Weights of a small mixture-of-experts language model, trained from scratch on English Wikipedia: a variant of SOAP for the experts.
Below are experts of layer 3 (counted from 0) of a mixture-of-experts language model. Rows are named router (the router's row for the expert), gate (a neuron's input weights, with its number), up (a neuron's input weights, with its number) and show model dimensions 0-223. Each number is 50 + 10 x the weight over its row's rms, rounded and kept within 0 to 99.
After each expert's rows: a language model's description of what the expert responds to. This comes from a sample of Wikipedia text that the model never trained on.

# expert 46
router:42 38 47 71 39 51 46 54 36 55 44 53 64 43 43 61 64 45 50 66 54 33 50 51 58 64 29 67 63 66 54 56 41 24 47 56 60 36 37 46 44 59 32 58 59 49 35 51 54 49 38 57 57 53 48 34 68 53 49 62 53 56 44 60 42 48 59 47 45 42 33 69 47 45 56 58 41 45 35 45 53 46 58 46 52 49 60 40 34 60 50 52 39 67 57 53 39 59 39 50 52 52 38 41 38 52 47 55 41 38 47 54 58 66 35 53 63 46 31 55 50 63 43 55 51 62 51 49 44 40 61 40 43 52 47 38 52 37 63 54 74 52 45 55 35 48 43 55 60 43 53 64 41 43 64 43 53 60 63 57 49 62 28 50 29 60 37 54 31 44 32 38 48 39 49 52 52 65 30 55 45 60 51 38 46 48 65 51 65 57 47 60 47 42 39 54 60 58 50 50 45 65 42 56 59 44 35 36 60 58 68 42 56 43 47 69 51 58 51 36 62 48 25 34
gate0:61 52 51 41 43 35 57 60 67 69 33 78 56 57 53 34 48 67 65 66 54 45 43 32 46 43 42 42 46 66 45 49 60 51 45 47 51 70 46 36 52 35 58 45 45 47 50 45 46 56 45 33 34 45 58 43 33 52 54 57 47 50 42 38 54 55 53 59 51 52 51 39 46 47 38 38 36 35 40 52 41 41 54 52 35 30 49 54 59 39 62 60 38 58 48 40 35 65 53 43 35 62 45 53 60 60 42 44 69 49 59 56 47 65 46 59 51 46 51 43 47 58 57 44 53 42 55 63 63 40 36 66 54 52 70 55 41 41 42 58 47 52 60 52 50 53 47 42 52 47 54 67 60 37 44 55 62 47 57 56 46 34 47 29 59 46 37 38 62 40 66 44 50 56 58 51 58 46 35 44 36 37 46 70 49 42 46 60 46 46 26 35 26 32 67 61 42 62 45 48 55 49 55 50 32 55 53 50 57 61 65 52 71 62 45 52 34 46 48 60 58 52 44 31
up0:64 47 41 45 58 54 39 66 46 55 53 68 60 51 60 52 59 71 48 57 61 34 61 62 45 38 35 48 53 38 27 49 42 39 37 36 53 71 46 51 55 35 65 39 56 29 35 38 51 59 41 39 29 53 68 47 54 50 46 67 58 48 46 27 51 65 67 59 58 54 35 43 35 51 54 44 40 35 46 59 48 49 59 61 39 43 55 44 72 46 55 41 58 54 46 56 48 56 46 45 46 45 56 45 42 62 61 62 66 56 44 42 35 54 55 57 51 51 45 36 50 52 51 48 77 48 49 54 62 46 35 48 37 61 32 56 56 38 35 52 49 43 35 57 46 55 24 47 63 37 50 51 70 49 47 59 41 57 61 53 65 37 44 31 55 42 43 39 65 44 42 57 53 44 61 58 54 47 42 52 54 56 57 55 40 44 56 49 48 41 66 36 40 46 60 49 40 58 43 61 54 62 51 59 37 41 42 50 54 52 50 35 70 41 37 50 39 46 48 45 40 55 57 25
Word pieces inside non-English names and places, such as h in Kuhbanan or Vĩnh, W at name starts, ha, ova, Singh.

# expert 53
router:47 63 59 28 52 37 54 43 52 35 38 56 69 47 48 37 47 52 35 59 63 55 48 56 48 51 36 55 35 24 50 46 36 54 45 46 59 61 53 49 58 63 59 43 71 59 42 69 54 59 59 63 37 55 43 57 47 56 66 59 30 54 43 50 34 35 37 61 47 42 51 47 50 51 37 46 70 46 44 35 43 59 52 38 24 55 73 35 64 60 51 44 48 61 62 45 60 56 45 66 48 68 53 53 45 58 57 56 53 50 50 56 59 41 43 54 39 53 40 49 57 52 63 51 64 54 58 34 46 59 39 69 62 59 37 38 56 46 35 47 54 51 57 42 72 49 33 43 56 34 45 68 56 67 49 46 38 54 48 36 58 33 36 45 40 45 44 54 55 40 55 46 47 49 53 67 48 66 45 42 56 40 37 45 65 47 47 50 59 57 54 59 21 55 58 52 45 66 58 57 45 53 33 47 41 50 35 51 48 53 38 65 48 71 48 45 47 53 43 53 40 47 63 52
gate0:56 56 61 71 36 42 42 34 50 47 41 54 63 56 31 38 51 39 36 46 62 53 42 42 45 42 42 47 47 50 62 48 50 38 77 45 53 47 68 65 45 51 39 42 38 36 46 49 66 55 54 54 46 32 45 54 63 57 59 42 51 63 39 42 46 54 45 53 53 45 50 37 48 39 33 55 58 30 46 35 45 53 57 45 56 24 57 38 47 48 42 43 56 49 47 52 32 60 57 50 57 53 65 47 58 50 46 51 74 53 56 49 45 58 57 53 60 51 36 74 42 26 51 53 35 55 53 42 56 47 56 45 28 46 59 29 53 53 48 42 45 39 56 46 38 51 45 53 52 60 54 53 37 64 53 69 28 46 52 50 61 47 39 40 73 57 31 46 75 56 41 46 51 63 55 47 40 73 67 43 35 42 61 51 62 47 54 41 42 44 49 41 35 49 49 49 56 71 55 51 48 54 56 38 52 38 42 55 55 54 47 53 53 59 41 70 59 64 28 46 60 33 45 52
up0:43 41 66 88 46 46 46 45 48 40 48 61 65 49 42 38 41 46 48 42 57 43 44 50 44 46 39 51 63 50 75 47 52 34 60 50 52 52 55 59 47 51 45 38 41 53 50 41 56 53 41 59 60 37 44 62 44 35 52 35 52 40 42 49 55 37 48 36 61 36 36 44 48 30 54 49 49 47 53 35 50 68 51 38 56 44 56 45 47 50 52 41 48 46 51 42 26 61 53 53 42 44 52 54 40 59 43 41 57 54 45 64 44 68 55 52 63 56 44 62 40 27 36 32 34 52 37 42 61 53 66 53 35 53 51 36 35 53 73 39 48 51 57 43 39 40 46 61 28 68 51 52 40 46 50 59 49 51 56 49 43 45 49 44 66 66 40 33 49 52 47 53 47 77 62 60 46 68 52 45 32 56 62 62 61 46 56 60 70 42 72 44 46 51 58 56 64 57 63 71 48 47 43 42 43 48 44 66 57 49 44 32 50 59 57 64 41 58 58 51 59 44 54 57
First pieces of personal and proper names, mostly South Asian, in film, music, and sports credits, such as Kar, Har, Or, Tam.

# expert 37
router:62 56 61 36 50 61 41 48 40 72 37 42 54 51 39 50 45 41 51 56 53 46 61 44 63 38 58 43 53 74 49 35 45 54 53 68 29 71 49 48 40 65 45 58 37 47 45 47 59 59 57 34 46 60 56 49 44 40 39 57 35 64 52 48 58 63 50 40 60 65 34 55 55 63 54 66 62 47 65 46 41 48 32 38 51 53 42 42 55 51 53 37 50 39 35 56 54 60 59 63 65 34 42 36 49 34 50 44 37 69 39 48 62 60 53 33 42 49 33 32 57 50 50 49 28 72 39 51 65 40 44 42 59 45 44 55 63 53 53 58 57 41 51 52 63 64 34 48 47 46 32 58 41 50 63 48 40 67 68 46 58 46 42 62 41 42 45 55 37 54 63 37 58 43 49 50 43 63 66 74 49 52 48 48 43 57 54 49 49 56 57 45 32 58 38 49 41 58 65 52 45 51 54 51 65 69 33 40 52 51 57 56 40 48 47 45 57 53 36 38 50 44 49 69
gate0:52 50 50 45 47 52 46 66 41 46 61 34 36 42 45 30 40 32 44 45 45 60 40 52 45 37 66 45 53 58 44 57 51 73 65 44 62 53 65 42 54 63 56 48 49 70 57 59 47 54 49 65 45 56 45 42 53 67 40 46 47 58 58 53 43 48 59 46 40 29 75 73 38 41 53 54 65 61 48 50 50 47 40 48 50 55 57 82 59 32 57 48 46 67 48 33 60 57 45 33 36 49 51 63 64 45 35 41 61 47 40 60 37 56 50 53 31 59 72 52 52 58 36 41 46 31 46 40 45 53 60 47 59 59 58 43 50 39 45 62 58 44 50 53 45 57 67 42 42 42 54 48 52 28 56 43 58 63 59 50 40 38 57 44 42 42 54 34 32 40 50 55 37 39 56 62 39 32 54 47 48 49 49 38 46 32 63 69 38 46 47 58 43 36 50 40 48 52 43 48 50 49 68 44 62 49 54 45 51 48 42 44 48 36 71 41 41 59 55 62 56 38 72 51
up0:49 44 53 54 60 50 58 47 63 58 38 35 44 39 64 45 36 57 66 68 47 59 52 54 51 47 69 46 63 55 51 48 60 48 46 66 54 53 65 64 39 46 56 49 48 64 38 50 47 45 62 58 43 41 36 42 41 58 42 49 52 57 52 62 50 41 59 33 50 35 50 43 43 48 55 44 50 47 49 46 54 64 54 39 25 44 41 68 54 38 56 53 56 65 58 29 40 54 54 49 65 37 52 49 52 36 36 24 48 34 58 46 60 51 60 52 27 59 47 58 54 53 60 44 23 37 61 62 55 46 51 63 43 58 62 53 29 70 53 54 59 55 53 39 46 43 54 45 49 54 34 32 48 42 55 54 45 44 46 42 54 53 39 26 38 38 55 42 42 41 46 43 55 28 31 49 58 39 51 46 52 58 46 59 46 49 53 75 52 49 44 50 55 43 34 34 50 45 72 37 51 61 59 45 33 43 51 65 31 51 49 60 32 61 66 45 47 55 49 70 35 45 64 53
Word pieces of personal names and place names, often in sports tables (Ganassi, Dean), plus In, home, due.

# expert 55
router:48 51 74 42 53 56 51 57 35 51 42 50 44 57 68 59 42 51 55 53 46 30 30 53 50 31 55 69 67 59 39 48 56 38 62 45 46 34 61 56 42 45 44 38 51 44 46 44 59 54 50 46 36 52 36 54 44 43 65 49 40 59 47 47 47 69 29 41 48 73 41 69 53 49 58 64 69 38 67 58 52 59 56 55 62 45 38 54 45 54 38 45 53 55 40 61 54 58 39 48 49 36 65 43 44 48 46 55 24 52 51 55 35 76 67 37 48 49 52 53 53 60 42 59 40 50 49 55 66 36 46 53 42 51 30 60 57 53 44 42 49 29 32 45 59 60 48 65 56 48 46 47 40 65 41 48 66 30 48 62 39 66 42 48 40 62 53 51 52 43 42 49 57 72 35 48 55 46 49 52 51 43 46 50 44 52 47 33 61 66 42 60 49 52 56 50 45 40 43 63 54 48 55 21 42 58 38 66 71 63 57 53 44 50 40 41 41 45 43 43 40 57 58 57
gate0:55 47 65 55 64 59 49 52 53 51 65 38 41 50 59 48 38 32 54 54 49 16 31 53 49 60 57 70 52 57 62 27 60 48 42 46 54 52 43 45 46 42 31 41 56 62 50 37 53 41 42 40 63 48 44 53 53 45 38 61 47 55 48 59 45 39 48 21 82 53 38 57 55 71 58 35 41 54 40 56 30 45 44 66 54 42 60 54 42 46 65 49 53 62 53 61 36 50 70 58 55 46 57 36 42 49 49 55 43 53 50 54 40 49 56 55 50 46 57 58 46 39 63 53 32 38 33 40 56 73 61 60 48 52 48 39 42 50 45 45 45 50 37 16 53 56 54 41 35 46 52 44 46 36 51 67 48 60 36 35 63 61 43 57 41 52 46 56 63 47 46 43 47 60 51 49 63 46 59 50 49 39 48 67 69 55 43 38 57 52 56 50 39 50 41 46 40 61 57 49 48 50 56 39 65 50 60 39 47 43 53 53 52 49 47 45 34 66 34 60 59 65 40 39
up0:40 53 58 45 55 51 30 29 53 49 63 62 54 50 55 50 56 58 51 35 54 56 35 41 49 50 37 76 51 39 43 49 47 33 55 52 44 47 37 57 73 41 46 44 39 30 45 58 41 53 47 53 59 44 70 53 45 38 44 38 46 49 64 53 47 55 29 31 54 34 40 42 52 64 67 37 47 56 52 59 45 43 62 47 53 59 57 46 50 47 52 69 56 50 34 58 54 62 50 51 60 61 59 49 67 45 46 67 54 39 39 35 46 36 40 46 49 40 26 42 60 53 51 52 43 44 55 59 47 55 71 52 59 44 45 62 39 69 44 46 56 47 36 53 65 66 42 43 50 42 39 56 42 29 57 56 56 55 51 61 61 46 38 40 38 58 55 30 50 42 43 47 48 44 55 46 74 53 78 35 43 54 52 51 47 51 61 56 35 57 69 60 57 57 65 59 64 47 47 55 47 48 62 52 46 62 39 47 57 30 61 55 49 42 38 50 43 60 43 75 50 45 31 38
Letter and syllable pieces inside non-English personal and place names, such as Hong, Ali, ā, -ong, -i-, plus commas.

# expert 9
router:39 50 34 71 44 41 50 47 39 44 50 46 45 38 47 52 68 54 45 51 56 63 54 41 44 26 49 44 34 56 58 65 50 50 54 48 29 42 42 57 56 56 28 51 59 37 41 47 51 67 52 45 61 45 39 49 46 47 48 46 41 63 39 39 52 65 55 52 54 62 62 67 64 43 49 56 60 42 38 37 53 54 42 64 33 37 67 47 64 58 45 52 46 50 41 53 54 58 62 30 49 46 67 62 49 54 71 25 51 50 30 52 51 60 38 49 51 35 38 46 61 25 52 49 65 51 45 64 45 57 65 59 59 48 52 41 39 41 32 40 52 60 34 59 59 70 33 51 52 42 58 48 48 49 57 65 52 42 43 62 54 54 28 52 52 63 45 47 49 48 41 60 52 24 49 62 44 59 52 47 54 47 67 51 55 42 52 51 33 53 58 61 38 59 45 40 57 48 50 56 45 46 55 45 50 45 51 63 48 35 63 55 46 62 60 82 33 60 40 40 40 61 54 47
gate0:53 42 49 32 75 61 39 58 41 52 50 50 55 64 43 46 52 39 31 68 59 54 47 63 45 57 37 48 65 52 40 36 31 49 38 51 43 65 63 52 50 49 67 60 59 51 41 42 56 46 43 39 49 57 66 58 35 55 52 46 45 65 33 50 60 52 39 38 65 32 28 65 48 50 54 57 24 55 62 70 59 47 38 40 53 43 61 58 39 49 49 43 70 48 66 44 51 37 49 42 33 50 39 56 59 71 57 25 35 56 64 54 45 51 56 52 42 47 38 57 49 48 39 47 52 56 58 50 45 42 36 35 39 59 51 53 51 56 63 56 50 40 53 44 35 37 50 62 55 39 48 62 38 46 47 41 48 64 50 61 48 53 49 53 42 48 49 55 45 36 28 40 51 34 44 48 55 70 51 60 56 58 52 62 43 37 71 53 63 64 68 51 51 62 56 47 56 44 60 43 49 34 64 69 47 47 39 39 51 47 49 59 69 50 39 35 60 48 33 49 48 57 55 45
up0:60 43 47 36 54 67 26 42 43 28 44 64 67 31 46 42 31 44 58 53 52 63 51 45 54 57 58 50 60 41 60 62 45 38 56 62 50 56 71 55 54 42 50 46 50 53 52 56 58 30 47 49 55 49 59 52 52 35 35 46 58 49 66 51 65 44 61 46 58 37 27 53 55 39 57 43 58 46 56 59 53 48 17 58 55 38 52 46 44 40 54 53 64 48 52 56 38 56 51 42 61 58 49 42 67 48 47 61 44 55 42 53 44 71 49 47 42 45 52 57 53 53 43 54 31 65 48 69 30 61 54 40 41 60 69 68 50 50 60 46 52 59 61 59 49 42 51 54 39 63 46 36 52 44 71 46 36 52 23 73 42 42 52 74 50 54 51 63 42 53 57 58 52 67 38 54 62 57 53 52 71 42 43 43 59 56 41 40 54 51 51 57 50 38 51 71 44 36 53 45 42 43 41 43 43 55 51 68 52 42 40 55 35 44 50 39 64 50 51 58 65 49 34 46
Common first names of people, usually in bylines or lists before a surname, such as John, George, Michael; also name endings like Joh-anna.